From a checkpoint of a small mixture-of-experts model trained on Wikipedia.
Size: 10 layers, width 96, vocabulary 1779.
Experts: 12 experts in each of 8 layers, 128 SwiGLU neurons an expert, 1 pick a token, a softmax router.
Training: a variant of SOAP for the experts, 339M tokens, 5435 steps.
Below are experts of layer 3 (counted from 0) of a mixture-of-experts language model. Rows are named router (the router's row for the expert), gate (a neuron's input weights, with its number), up (a neuron's input weights, with its number) and show model dimensions 0-95. Each number is 500 + 25 x the weight over its row's rms, rounded and kept within 0 to 999. Numbers have three digits each.
Before each expert's rows: a language model's description of what the expert responds to; "gets" lists some tokens that make up at least twice as much of what it gets as of all text. This comes from a sample of Wikipedia text that the model never trained on. Tokens count by the router's weight.

# expert 1
It responds to: Word pieces completing names like Brit-ain, Bol-, St., and common words the, was, of, plus year prefixes 196, 200.
gets: " the", " d", "er", " was", "it", "et"
router:520482482488496520518477493512502481490542517483454483496538514490517514472505479570506544459485457529516537518492518518509504514520516482520533485538473518496479479542539507519488472516493524524513470529518495457498474531484532491487541450523480528511476478507502518475479536470526460542
gate4:479493475523511449509543516468528451474491540559504477484513558487476507485545478495525484516496509505495489499526531496514518532474505492481546491492515456500507490503513552510523528498472489471507505504478501515509510493467517495521509453501483525527465478508562483512496435485527530487
up4:527521565511502534537504515539487490468524525440490521477504489542513520496471495519484549505488479500511494494483468488493491510522447537449475526539490518498494525516518506520496475480489491515502491497497514453518491468545493546524490515482478492505529478452484472520515557535482493525
gate5:469486522489481509540492486536529508522511498491505540509508602553520522525552523479519530523514447527491513509504469542561480509528481504517521468483480497463497504496519481517482511463523491480486484513480476525511502562531515488489485493468512488491487518484511517513493496519508501504
up5:490487500504490495529484491529494508502498523509483487547472466492469486507520562524456490523499501491501506474534544497546518458490534497520517447548491524482527525524484517502517506537490453502479498465543522511469501487482533419528488494497498514518495522535487517524473512482545500491
gate6:522525462521490535463505538470517456498517501470514521499531494500473486471506516550483462483483495556518535499471496445483506499519477514509500517520501478519500495508525498521541514468488485496486515495503475463485554500480486495444463508531491521517489487503560518547474526450484524485
up6:523535500466525485548493506502492514531504467518501516479518537507468529485482478537468469512473498522458504497542492476516532493484465470548483520505462505466512542488515492509463483503531491523513507494520460467500551487540478475481524538465489486533498493512582502488522496484504516501
gate7:524480492507526513483463526478479513480486531460517521525543495503487432500472512434504502487485523482486530557521464498489452461510479514489509526455499491492494517472513499489462520503506493482516485494547479501510476491538507519525532523441473488492499503481463474465502521540534515499
up7:495471505529481519520488508506534559515501475491507545524512468488485503525523489523530503540533476493476495477517484451531516554510495478495506496498488478458515508493501508518492550508424459515507497436535533507503506546521461493505498552509475529489490499514511486496510480529534491518
gate8:502511470515495532505467482520492485531516462467515511511498525539483543539485537480451512495504478464479483543486503533440500507479517490552483492480509484508482514468477508508468494485526516552466520474472548483512488494536550543512522450509499497483487498464504524494501490469538499487
up8:487483471473492474498467471464509502529522469482505506505483517499514489487498495497504477491472484540479487584519495527477478434516556483521516509489548511497491534441490508490473525490526502538528527483507515501495469533483525509521502522484557505485484513528529542483489473517484469527
gate9:495532505473493487527548468519457452491479498471469498489480488511525484526460487479542475526502551508496494499486451470523516468499496521514525450526563504483515457488496538514454511489473525480493497510529527499492520490461486522504511497462543498535471484519526500496470525495503515461
up9:539488528464524476511504467501558481491504490492484485453543557488465504491505522543487463513489493529485502522523467511463519506474505462550490485495514573504486525475495541481490479481554485480486495467485508487477519486483507484525493473517489501488484529464494543516506538490497493467
gate10:534515501515472503464493462520518521498518476494486540525529522493451508505469525502523471468424476520474537494508521513516495506458486522521479468462482531522512527517499513546514509520489455518470501494496430532494522516477526486533510478516495531484505517480507512498483556475528513512
up10:500512509464513491515476458499530474534518483504506491490536496548538465479463522519483518528522488517514547538515517520487487501518508453559474492502538478522462491505503479461522502482509478494514458465506515479477474518485474463516485496499511467437493472528484510525539459457487493480
gate11:484481498471470498442523499554482490526532491483509505475525476497507482489517487474527545471530535488504503486480572509499491453488510518526517464530501497462487482493506527484447525478504544509461509493543505481513480525468511515484487500468506498525557516546520458494493519472491482500
up11:486509499523504513467485505541503526519462482520498502490555485525490480529482487531488488559512488503488474475526480468498478475481486454506514496506496484511467430514471503548532482521452494459481458515466490496509470497517492482473511556508553469488467489517484510457493498501495462515
gate12:505494520495452481570519513491503505495500523491506512470479521484523537515548495498509494531523509527467562537502485521506471494497515472519536508462513486460549523526479484491512505508485477525517485501557505520467498540513471433507486464502496496471534495519522535515490475546520498492
up12:456516500515495499519501534548470520492473494516489445525535496501482503500491551489496483510537542500520524506488496483460498480524499445543485492525470505533541502501491437519485494465490480527490508509496500500566494554485487529500481520488454491521459480532522539528496496484493499480
gate13:475433485517503481523484508492524495474539534499479528526486487477479513539470504502532507524495496506482481510507492526543505451516532476508493508511484494499560462549467467523499500481522527476487464513541517475502519512514550508554509484477515473554509543521520481509514535508504511467
up13:512481473510485492523532480475528533479507535517482513542493550477523464540508489488473461479521546548503517500459512529508489521557507489567492499538511522510494512506477542495543521479504507508501498467498540452516548521540501504501488483519486504519517509493551495499507488526482476480
gate14:544486490460515527492465489537524520525543492474526507527523511497519511489519490511506546519501517446499516506497481473447492485494500493520501485488516489510494493517517481426473516483459495489496467476484466520482532521459504524474510516438556482496488495461521498472478448503492460512
up14:532459481475493480481488519502489528528501468491514443513491546462469483520495495515487528500535498452522475490491453514582551483523527465520484527506494486534510486483508487473492491484500492491510465527528536504505509517486498525498493485530485479532492485473445553508474531489470484508
gate15:479509473495486507517509514496508512482481522503481477523497551535452500510494466485496512468428476480513468479506494506536560475478472517475465536495517511498516528500474461508473484500512509581491488506520490476519497480481494462512480450506491501550475475473505483471501531497467493542
up15:515517480447532502497503448526519509512508471495512468499545489518527456515497507529520516469535529521489484508483486478487485530532507507439461467492411509528512511491481513523532484513505486527548494508455474526504516468462488489478501517497470503493486497502510543529465486489495516522
gate16:542503506525479513487474490519517520510516521491519542519522464499485483537521466493544492527505467504446508435480492456483495508528496515526522516535503461491474535532528496457484507522481482512471475513491507500473488496536517498596515533478503480494499458492529502480511489482494483520
up16:494511540488487527499479469517530523529493522522520457540522488499513514514553460500518470468535513518486525502513518515444472518507503498506512507505514515477465481514540430481497500488467493489507497507494508499490505489512546530536510493515509549489481551548514479450534489546502495546
gate17:503494486467531479505502541508525530526493483481463471491511535504487578466488544470512539481462479539463481543506488514508517514467506550507521480521528511525510530476530521508537529571500500481498490484476478522517509474476458504473536526497497517489489480490481471501484529507503488490
up17:493522515497515531524525457542537539507498477505537467520491505488503503481477483540506525481477488481489531518472463533539475536441532500500497520529483465493451509508489519479484527551476507520503476478507522464520513505472501493484541467530500495461501493510531427513498493526512528485
gate18:490503532498513517424539451484510460513543505540508524509478515430516490481472505519458523510514477516489493471541492508511541510495516469517531467498498493512538517531518516444501493512500503495503524477519483467495460480548507487476480472470513488485519535500503484512469470501509459487
up18:510459468534510484487504501483541516499484511513512501466477448491506475546525465476464479541476500518521443497477498528518522463532494434524493473486505460474533502484496498491546524509504507510519496505528490484516478489455520540509477502487476505534486547494495550473519538472506488517
gate19:483475475505504464499486511490530490494506511467443492479476457545461496554501522492528492538475470513498506544500522516525521519475493486446509495481502458525495503509474474502534522517475544541511531497517453532532491535461467526441506494510519490534487518507516495506498489517533490471
up19:482532552524501522471444507481510493475508442516483502530482501504538487439481507514493458493521503554504524518490506566547525477472529494489513509494494507521486527464497530489509469507467531515503516463502478516518503470476468494509522457517486465477480504497522527469470532516492474494
gate20:487484497507501486506513483498519531493505483501505513467529494527510565488501509513503507529485475531515479504490526443550558517527478523527472455485494495529548487439509574491470477498485461498475474514487472493517511534503470538507484494504527519497516512510457486481490553483503479500
up20:540478490510510479522512498462515494501542480456461542499510519525512473535509491462498451508466471495510445482479492569470496533485494463505455515485527479533471516492470497493499544515488471478528522524468533516469480496509511500497456479490528505542505477519499506497494497454497474473
gate21:536495497525501524469494489562486525483510487533538469494465502476483490511487542483548506513511513488489544518516510473523515535503544477527522508464472474458501526492490492490439510524471508531520541508479448513488504491538504531484503472502458521472501472530458539507499473518477510485
up21:466526503521477495496508509512508505503506473502454455519457501474516534499517464521494514505511501518502480502483476502483460489500513551461489477546469523519517530477504533451460485476553548449557447533463518484520461492487501490495515510473483513521468502510479492478519502496490531524
gate22:480466466478489452474494502499538508522565498483481500515540485492527481504494510497514555506545507515502464495472460485519497506488463481497482469519508514519494463552500511526506484501461518487518479499505489495463464532525539490507470475443571505486470481489513536476472488515514504518
up22:482473492529484522489534472518532491478529510529511487411523487537539526537486493496485473479523536499488507465508494514443516506480517500459490501508512512488531549514533497492519522506498546530526509487495516495447505488534513483506472514480531539506498526522487483458453503504517520463
gate23:545442482464483504526487507506473519518522488518526514507508509507496565511511462496482496516519475497492536514484446485471460480498474511542501505509469516522469477449504489480489483518526500541478483470519502493510456473462529485510511491511463550478531530526491532509538513482503447516
up23:478483428502494489494466483467501507523530534482466532545502530511505467553462479505482485510491486538512493483488552505464527471522556504483516473457515498499479500514522514496539498509493465465484496496498473494501485535540493511529490455482496481518501532492472504465456467517485533493
gate24:506538501527475525496508463530525487485458523496469499503530472532517513517502472502528548559446518501487558483480459489507501525498546505456486507522525536493480527534511458520475453483491461488540513512498520508497499516486494473516527528513513504516509513484476498470484505525515512561
up24:494552495482537524521515499513451515540532517561521502524496510491483498537488527464501474484510490513546468501509517546541516498557457484541556469466449529480521478509476523518513500474499502497489526509477459514497515489515521479502489534479466477488512484493473508526484493498468498508
gate25:505457520495513512502539469504491543486493558489457512496477503465465518484490518426486471536496539506478501505516477488501452489523541488475531471505487543495523510488526510461537514526524443504480444513507499513483487512467506493467474506483470499502520526511525487514531488511537487482
up25:490535509529501471525529499490531489463505510496525490511485476518477509518500487504475505487509479468505466465488536546515498482474485534502516488477502505500508470518469465491556490457499485508493525533509480495476475537439526501508517479535484492539461490477417488437477541513500519501
gate26:516507533488497479491515501515502489474483491486532525496491542491488527556490494486443504495494492557501473479521555506523477487498480513522506503514530460493507494519502468485508416528557515496506472535512513473441502463518516481516517470465551505529508497515517525534511499500497468494
up26:488442508490535489505460527461505545475547466471452483535515491539422441507490505480487506472528526546519550525494503497502523524454493530494491475506473531533505491493489512485472512512483505496513494479494506502524510500489468486489503470508480472471517508491532469527491471489479491490
gate27:520502522519486500484513575479508502503463530488500511466500498559518486495428485508483509500494493455507497460510457506487452543455494473489491519528523500534501519458530510486529496507511472520523483539533499500466466515496529507496494523496487513519494492501522530455535532481547515487
up27:498478480497512487488523469504538524536508508490516473487531492480564477488476472514523494482521476496551499453482514475476515492517480492513494524455534489509455510488491484490426466546458477501519456519496508530531461472533493506496493500502540511503499488463518517490492471534509478549
gate28:529523516478496481470483476490502469489472493515535523530498501500511538513515485521490500516484480534510523556501464441521523518484513472522515479474480445467535537508546506531494516470475499462469492507513522503493502510455505493481497516470508536448507547510527518447538506476477467493
up28:533505492481521459490500506506578579491519485491517481518485463515486495481473475458496538460490526520524528523515501513479482514458477529470510488457503499505488499485525521473501493461496477461469514501504480491498520521443480509518498472479503493510506471505470491512467512520572514509
gate29:509504537485463508484447519478474530496538532495491517493511513515525473531530528476479505519517450467470494444489452515484453537494455527513504492514424510468473469524500504501511494463491518526485513505488519501474551507488524520521498495493501497455496483536505505518481508495529513540
up29:538517520476443507508496498486479520477502492542478534484465521520517538513512459472483497506515463486515512511508456499475477502500454496479543508465451500458482521483526469509504485490502466507500495529457549512552516471503478516538551491521538489512452511517526478491489468487525495491
gate30:490493485510490530495522504467459525462493433528459469462497463525537475497531490503499520502478478473477497512531494492453517483537485473453516490551488497483502456497503510454481490466507488498506492525453483520484508511473468528432528488480468488528469484486499536504501531513495506506
up30:489436530485484473489491515502529478505528479494485515486509481522493528487499534536491513500502488507505480552502486527498461499490462499469505446492481478502501510532496512512517530486485539455486519472560554473449509498492524493509450538490535512486527510491572549491504519498498488494
gate31:494489478478482520471469536502449476456477494500484460506513542542498487511470501529514479531523511499545500535513451480556487527539544498512558547515483505553530535476486503526530482499504490495492502507471491473528517474532485535510489543492473477507492506489492475519509515521491493491
up31:504526484526504504500494503463502545517512554482507503439476523504516455535504463544498466522490491536506547460532513493518482492542493474495499521498435505476544526517482510503540484475483533493511486502514542494514473538472517518481500531463521479507503507503487519538483518518501515447
gate32:477486496505515533457479512441461496460473511522502457516478516496484489515467468531527519517506537458503518533453464497538523479492477517477542537474485527520494508467519518488486458475513529479541484514489531507514461555472499516491462507520515477528480511500513463460490500498504495492
up32:501504512458489521564520481533498452494508444527490469451512505460501504495425491509503478479499523503509498507539452549485474480477474490532514493455497457505480532470487494494483481487502541509523523524485483500527533518492508493518491469501501495468518518483519487481478538546514474499
gate33:527535524507518484465468492474442495499441515493468498461513502498515509522474524541500480521504486513503463483525484458490527490515492461486497483458519518512503538497547466506511489525479501489530500516493464501444490484515487461518505519470514500492508509500493596485484542486511498528
up33:533509492481516540477556542471464475486491539488519511452528481473537495457517504536492495516501527446557512504484502518544509521459491495470521513480518516479486526552506516526502491489460485486540517472509514507499520534547507512495459464474506523493520499504504544515502496513473493484
gate34:480501534497502483429479512551527528520525505518500523512553490511473495492485519497506529481549503508530500510476453481559462470529487466517516505462473523522502481482506480479510478491499487503506527487554528494501441509487480510533507496507492477536512491549523518479529520475520469519
up34:488551541441499468495529498530534511450525490509484483488485512544481480500472542507513524512527540531552489502506466508522470511511469473479538517476505480528474498487514507536483494494509513466473496527549486511497514478526505458510509498546460478491512535471495494515484490463490505548
gate35:539497544515489488507511477546516494504478548482513512488533495528512527545479498495483510492460502498497459510489545486503525492495502474506495514529537487511462505548458574528507463524499520484497500496515516484495516480534456552526524514498452501525500514466517454487504534477481517537
up35:531521519505455525468496468494493496493510518499492530510551504511517471484509481489468515509500500516536476481490522514488494503528558470544495570473482481491500509495466496505508474486442433529506468483531519517510532492504466532456465491522472501508553498497521482517518541531502497511
gate36:505475491542465523490533513491482478496458520442543517520469527515525500461475502507468477485518482505483504474463507501511504478474485474486484468536482493510489429503518496472429530494520518477505525517459489537491531494490484516492542495489525478483541478466490519486461467503527507478
up36:499503469534486503470489496503547493522505533529447509505513458507547463482478487493502503483492527491461495489514482503508506485522532499518496509438511426513532523508487497507508493482511477511508482519504465474493502518495503557463463553520454499522480502524485490542477455515445513491
gate37:509481458519493520481478529523474499514473514506523526464476532497479517529495509491509471594504481552503457496481473483515510463514467500519504478506505470480478454523479512542468486504510504534496490477479477488479530482480489495477530524505485471543499462485483528484526546454470494483
up37:485519517526552456497495465512523480538497516497524548489458579491513536516523500504501500532504479526512489485473461519478498473482491494501458472474515510528458477508512500509458465518468458529516485491486507490502503443475500513505526513495491470527491496511519522542511549474521458500
gate38:454539514499506555534493484522486504490547505492494472491490502483511509496512494519492509470508494527516468493517476566530541506507519513470516531472481509481551512482495543474471463477463485458478506495548489488492496477527502513486524534476492491509516540477550476470480460503465473456
up38:509506463532514464488507513504516481537492540501528492460503487505466499508534529504500482485509524511472500524495491461506527502546562466491478515538457487457474515521439491447512548487494523503500490506500470508481491507485544528507459504520452470506494444499494481493523519486485527467
gate39:542479471508478543493469496506497451526508533528520484548479467530521510485500536492506503525525490473491477536496509450544482510472502489497518526487482483481503504527491446499514531498493523514491487482501508525537480552500501516527496489449442511467458513495552491529475463474526505502
up39:502498501510525528507480502492496497478489526544535527487508480500475484507523488506437469491541508497512561523518491504481492539490497500482497512477442564514502482479516536516517530481521508507497487505465515488473524487562537492529485487447483509494497480470447487474492451490515515447
gate40:476448486498503535512487533509479555465498490502498536511523555525488531507448523495511467484506498469483518509514503526479509526490476460519489545509495498515427513526540448515481506504487506498481525500524472481503532494498457505476505504482525514446546537504528504500474532485475488486
up40:475540489484491491484436548499473487496486497531516482467491481490501534493501480507474570450528525532513463511505489471507515540499528529468538471478552497452525467524478528512505483508513504514494517475535516521503529476516503515547502458531494513523501501502501494467494462484473517505
gate41:562495513503482500498508516456517504490512500538545472545495521485496510503537526506499514483453502477499524497485519535467482482523477530513521466463466546530500497500514532490515550528466482524498517507525480524492487464440502500486489540521476558468496536478501455494473505475513484495
up41:498484537501528502500515481485495474466531468526482461449457533528475512458476469510479488487469521488486424481511502471484530512462514509491488509511493492535559485491511532506489529504534494492524490467528535490493502508508498502442465496522490489511508507470569503465517487470491493479
gate42:492491508480518501508552444549475524493490541485489501450498506538494536510466487546492485493463489474515545493496481516500505492487483503508520480529527465496474497549493512500483486499488488529490497476424499518469486483509518477508507531497501563500525531462528562530504489517484478494
up42:516483490531505515534475488541528470513493517496557461498460497536525454515456445460523514488474476474466525526475552497484509517498471507541498546516504466483515467489505512484500484502531481505485502509490501504537563490493498529487492505504518529490515528542459509503529461491524496491
gate43:518478516455490506547483506500502471491493526488540458511546498478473514466523514545510502535553499524505485438485499488510547526455448475515492509476519458522527504498483512514504452515493517475496467530501469481516476483511523522518505457471512466524504508470480525506494483503536462492
up43:502546538545483464478539525542490482482504489524505515510503505528486518495555525522525492494514530521471532557460456459436514540478464504512507495488470500488503469526486483488493530481518537500512496491457496509508492484557498503459514514501498511493531535512508518483458514522508482517
gate44:501529490454512499485529456497511491473486491504477515482486502502480489502535490462508496514491500496516451467496493500514503505507466523475453495447477509489464473543493505490499502515487513489540517606500520516435450498496477549501536498499498494505509536500531480520475510504541515499
up44:546502556462507486537453474529514513513479491478521500488476513503512501460515494484499491544562506469469493497508477501469456523479542519506473507510500537461509480455450534518462480520491487487507465520504485515497503497483538482481480534492496503541442497501513507534495455516488480510
gate45:498501490514496522532484508510472505471556540481500496512492508524472460550458500474507516507485481507528507485484514531475518447516464547496495506516494466488524497575522517521515512472494523517492534495571503504496532495508509534464500477519494479488519533513514518520511538493454460462
up45:469545473493486513486510472474502497439493489501509499464492504505497495519476519521489468441488541448512529484469497508468481487457441503518486507551503527511470550521497503511494482482514533530488506538500483493453504514531527521503449534496532493511508507553498509514515483479536478515
gate46:502491491519465481491443526489516456474491512499470511500490516500470523474553519451483515508510448501519483510514525472503485492483509535520510466510561525542503500515515498474510483514513530477446474524518478542524479491491482463519518519504453496439466477514491480472492485541483527507
up46:473502490452502511519469517520489495523499459479487469531495475486522493484516517463481490493468504475504500506496497547498478471543437515524448517446526541463511457489500488465505466467485496506523485495452433459514513529531540497493495481490490496493486478463546499511503498509504497491
gate47:524505509469491529493481548459517495528487485446475475461533473498441521513487496564492478535491511484504477503497459518495493487506505466475504522520498466501459503503484467557476505505525483499507469500488469465452483524515526500508509494487477500497478511495543518473496555542511525539
up47:519547527529511505503500517553495510478492523526516483515519478537468482465522491511468500482467510510496499528498553466486468474496503477489456450499520518500510515515546520451461454518498485463496492490478538507504529496499550525500486488510532510465465466489479504508532451495488516449
gate48:473506482491492548497504492480481500493513470473508515483494530474534536514550513501511535517474550444485468512553509484530457490542526466505503483508455505437500547497455505491501532527500462536518508533481538510480502506525483523508524513507476509528495546497472480527489498511490497500
up48:538530567495516500507490476502497539484523493472509447482482482463522475494499499476541538475508510502518486461508496494435507486472497531512506498493515460567481522500520501466511502462472549473500503514486467517521486464481506467522492490548511540522452492477503485468504528487506497494
gate49:502498505505518509501480542505510443504529469518535491557521530570501493498501520479526482505514463504538489481517516535515500516468515500466514437491493503514498525518513514528472513484505494500443477518509491447528526488486526472523520488491491495457479475465438532472511485503533518510
up49:494526520501513488503519491509527477457516489508525520541522494493518520465471532467492493488481552462509491517488509564481497523502515524509524477530450518513483494504521497439498492480530467484534512510506439508519514529457479512503518468503481543476489503518448490492543470546465510513
gate50:485501493514508490493505473549470485512488552435505495517503482494532467546473489477545498502527481510479472445489494463532483529453538534486529532514528522473473516475527449465502478505506536473463482502523510506480555486517500482516505477507515492529500481504488466466472508508494484493
up50:493487539475487517548518562485471485514482512457514497494507530449485528472486550495532495499514537544505508500539516508503517500525474490496500493453479489471511511488500490497460472494490499479437460480506504501432492537506513537465525511493529472479525512511518479544482520517483524506
gate51:553515499502481485485490494452493494481502510510548517548509514503485502534531492482517435480501533489507503506514508498498487532535495500490529513516487534448474491553515492515516477531496471505461489485472451494531507510504502482491504538462492553423503502502500549461504541494487488499
up51:489443485531496477498489485449488468491523506505470470519480461510472508501495478510453484540517488468501535486470487494514522492522476509504490475501498510472489508505504459534481537503481493491496530474482502452554517463489537463496473484461475435502489501446501525511464552501512475499
gate52:540520521483487488474495507517540520503516526518519500528475524477541494524487553510483503518510505536486554521504515520511482469509518504510515481506524532483504474496529522532526479527478456529413486509498496496506485438531528518502520557509473478502495446496536508473523503474509498486
up52:475462504484494498490456522491481487539524458501491500518504496494535492487482503492521482478522512500487582509542495508525508503500499507481497515489512554494538504499475524509490490513463577461505509505507486466504507526485504502471555518447523514467520496536564500488517494549497469493
gate53:521483548485507550523516511524492498491459535542508482485496524466517501458498513563521478489518511526483504517464499476527494521482538503481488535510478473511542471512475511518516492482485481473508526518522485483517512549517493458511506500496467551508535448509534519495475456474461501538
up53:443486515538466470502487490471476515486483454534495488498531518539496478506534514474466502514505503475487442499517493523548500469493524500511534503504475494520477490464510466476469468547474515455541506523490496484488520485491499541483509486530462467527486489505458544458506473507463498478
gate54:454465536536495474452494465524467465465478473523461480517483532517524532517486530471540462488476525547533476518498520469483510522493531511492524508473495483487507499507520514520509506499500520452494536486515501469460460483460489477518520545515506499517523493476504548525471495467528491501
up54:522442525478499504478497494538440512530543476480507497443488506518467485526552489474504492534482490547505471532537540478480500516483539500504520486504536488522479529466500513509504527496460518481486514497469496483440493496470516490485484537505473528518502515450524496516516491487479466484
gate55:441480546488500571516493492535508465478503500510490456510498504485481506520526490536513493519523499475464477480488523533495484529538490531497495499504464493498462467545492498472519500504471467515489510512523517572498490524459514509543486461517491534511499480531461503499552481500474512522
up55:506466505465492508499485498480474478502522453474541486492489521534516493497490524518509488463530522533468490474488507498514501508549440474542491490491504473503475527525501505516500522514496492513492509460545510437454505523535524493550476550483536504474471484502512494529514504495546521557
gate56:474508423485510459515484540480503460496502493482502525468514497468523523513516498496470480515502504466495505520553486509509495499499515536467524508549471527497488494543469482504537499503451496553514487477493460500500497438498461462542504496468506549514485466496532509481495487482493475510
up56:460536491479477518501471511554505511518530493556464453487482469538452472524505497512509492489489532502516501532526509524499481503532533493516474478495494498548469535501455473493506478521478468470500519514498525514514517485538512520492498471503431480518494496551485521494454533498499519469
gate57:538536473516497506495497461496495482501494495482500504464510458496512533499490491487474491468475539522481495525466489509479475438480454556535509482521501547513537514493500538532500498430504476518497464517527435520532493511456497477510499490502497498485485532514485474509507489508554513476
up57:488521511526512524521479523517511494489494517481503488529521492473433466438501524494490518476496466508507449520506501489498493480548498459528548517512484537513473524509504471515506487497526461551516509506485509497532548473501508526497503529514534461510507524486558525516529544523517540476
gate58:529510581533476507506528514516503550494520485482512506522531486537503493540491536498473515499530486484511516491479506527483514520484461535541536504488424493493449481514519515468511501495465480519457512474506489475489505484481456473481500498529507538471516502506459512472502511497527514458
up58:493491464473510472517519463496462517520491489497523480532488486492501540515496525511478512486497479532498504523527543555499489461506542452492490494501483473514533542499541497504566503538498518466557483462486453517522469521518484502486503461473523538489511510473488462465493473505514509525
gate59:474510536507479530547480521478510462511475521523538446455527561488480485548516522531490479473503515506512518550481480470496505488486530483498475543527480500505484467481518495506485487513547546491491515516460500499514491498498494480480492499552477507507497530525517449480518521463459491510
up59:472481444490518530488464498465510501505497484474469487518483535509521479487537495499507444462491475514470482461459500532477535512536553496504504483481547535483496542462508486491513513493474514554477522485511474509469476493483511510552486507498542509519472483493504473531491465484460491477
gate60:480546482476524460559497524508538484471464541449526502514499509485525493480513503478478547490502524498480520479481505528466531505505487482498507505512488485536453474442562552509489461513479518536476505488492510514526508504514495491498501487471503487523490524517541460506538489530525503463
up60:475479532503523515484506488543503548482513480508476491496553547511478466510548462523522527484530534497496491509518519508502502451541551483494536484490490490462469511474488502489538475522485493536505565505426521520520493499505530476489455514516544506503499500501485509491515522483487512503
gate61:519537482479503504488502477493506547532504532504525497525524457485539520567496503495506514523487497512477456478490509525522466531494483539511525472556491497452530497522509535523488500487480511487502482500489506475468461530543515532487500543493550524458485538511485447493510505458512504492
up61:505474554505463526494489569509496478489499474500497511477515480535457493532545535513451510543493510474503494528489454485499499501481507512511516543510530520512469489514472519473498510509482506489532496485533503499479529515449500451506497467429504479507490520535494501493493466487544503456
gate62:507499526499479467486468505522499506506529511516507514443531512524494512480510521505476471507511554527521511502496479519517478467515505534464569548494506526455497468569510453528488510516547474485507521511472533503508495486531522466484488497490493540532475498479506484473460491525481468519
up62:529524484466503497468466518468492486522501484514516475527480492538498489479530459500501490488479500467525497434509449469548492500490426513527475505509487503463510494509496475530482513494526497490501520513504550426518497526470519449510481502481476501519473499478550508508479524479492497525
gate63:483521489506511487504488485487520479486510521544528534532538512502538520560539518483535502487512549527492494540538478479537529508490504534509484544495520525458541487515524519515477516495487521479449501516537485472468491477491473551498536496503459497518506514550498473484488492549509510510
up63:483525514529501446515503497490460504505511546495509500475513489490491520507498468495560476481493536533486428512514502492539479490510512547549491467471525515528471483500492491517475518523529491468479486494510479488471509517528510479519501535482485521548510557520476452465539504470496486471
gate64:521467503493507476487518518481484511481519526482462524483498520474493521538544498513489525476504502537443518509515505476503528520509556496469513462502504512479506467459451460486489445504487475488465518472487511563451514529545516527537525480528488502521481485524503477496496495532541506490
up64:448465488492511511489522490503510496495495520450516492449474532492513534510459540498500532507471493505508492462455529508498534518478507549464494483460525449481429526490481508479482462498510520526487516514484495502504511518515476497537478508484523505523483451498449505467513529501467498470
gate65:467524505508494520495490463505428484503477486460480472473512485488506493552453474520521520507507525536508460526477478470559495538484521476480509512478481474480572546481478474534494486472497513508482478530491518523504477535504530509474497511506478504475496512450523506478470499491481514481
up65:541515495479516506522457511522472450474540473497505474529483446499463549493471509518486545526481532460542517505497513544490487507510517475502501531502479485469528441490474451459493481479471485510475509487508475494450513496477498545494505492493488499526486514520464515491511477489467517530
gate66:503499541482488522488482526531512507484523501491516518477497496460529493529568502544491562539488495489470489509498496481476503495533459495517514512498467568516520477545485484504528478492462519496505482522471527511503518524510523511549521451487531476455512504558517531519519480505487492491
up66:531491499513478496453508505455498522512488521512481529487474476480532469448462483470445488464502510499503483535520544485493520504468540516485482493494519481522475531512506511527500526472518479540486491487540464512514499490482456494454501489501495489524491486514558517565510468517556505487
gate67:530526474540518511470518511473490528457500513477520486512574493487487497504528495513509494533529518528476512476517506515497494504513502474500495486537441466505530502528498552503495501460515513511413514512502492504477480507495523553493491459500476491510510543554477512526528498469519516513
up67:533508486494488494503494513560526479473520464521521500492470469515515482497505456465504494500512498506510562559517488487468538495498492516478494465504522515480508530525517481529501480490531526465489558484542491473501518519462477511499476462534492504448519483472523529530493543475526531470
gate68:484538496543466496532499516518488518473486527465519487495512525549513471499504489495498491528447470494486504517513498510444511522523512495542506489513488465536482489477493507513523464450461462544498496468499479501536503478540490496455459507469496542518525477528498521512524534450517532522
up68:478481505537497497479503513510546545538552499480479524509505486525483525486466545518507506473521506527475528488494531499535500499507525506479485505469471455521482464522517501475438501482451551466498495511507519521503546463449500518532495478530505560476501498526479512508492486488475523512
gate69:487519473465467498502524512542538510505512536510477462432514531511480520473509515457494497483521499480516506491511528480502539489563459520501480512533555526509515495520520435471478508497496516536505504481485480510486497518515465501464497490510438471529527532542503496507509514502480472495
up69:494536504512506532517514439528491483509458490468481485500496503469559492461499478500465476490526491511463540472519509497502489460508501466496496506492505499516510518501552505491477527478534432501503540555551497480543485483520503495470473488461488543464495514531516503511476486462507495508
gate70:498481471509525516487472495482498455484474531501482564508479474480527531501483532471522539521497504438487473560482517521529492484461523482487545493472526494508466483489505524526485495466527528507519512481500464533503500480486489479490456496505493534541512500540484507555502495484457533506
up70:502505530483485525518518472519516500482495536497467501494510492464473459486502465466495501507508497489466521496505469472499457487533512475462476551520543538561492498506507526503463462484477571462492519502509499480532519509525465504463456497475458537507514519506477524473497505525523491464
gate71:476469526472497473528523505506454493485515503464476490509526492519495450536456512493442488495545507480521495529513478497491469504513453504500509538524514476438535474530495492509477476516509460501486491454500528471465518491457458539488539488489503484492518458520508487512484523519537489517
up71:563495488483483488474516509470505473511454492534519509528478504498525538461512514513545534495476438479484497464426508488516463506494460489531478510531544490492466508513483519507509500528525519496534490546515490489489459520509513523511485513522469532490508538530500512489496469516544511495
gate72:483543454525513516492518501481509516477525499452512531458543496542493504462528497544563527482562485540526514441482501503489535496465507499504490488483484487548498503536499479498502546499492530498490479505477492528508518517496522499512512551516480530523458490465510484483491473512477514502
up72:505494484534498461507495488525510473513509518479498476545506535524505550472542479525492510486525543538508471481487459497508517471513490490480512461463521544499526418511484530486521475485485482530489505490533471507477529484509504508539481512549529515508478494453509542485507512520474511540
gate73:522486499504513470474444511488466481513486546516523504475497521497534536414512527563524505520475498480496503531541465538461497480467504521491497479470516466523519476493461511462506506470482512521533500518505486476493518473481468515514543494501517527513449491501507538500493517489506523510
up73:477501487478481469478498499477495489516508459518525457525468471498528546495512494499510474496523485501445497538494557459462486523511473526504499550494510479490526537532545489499488483525450492500525517505482482500516440534537532503496469490548490492535527503498530509487487470531512531478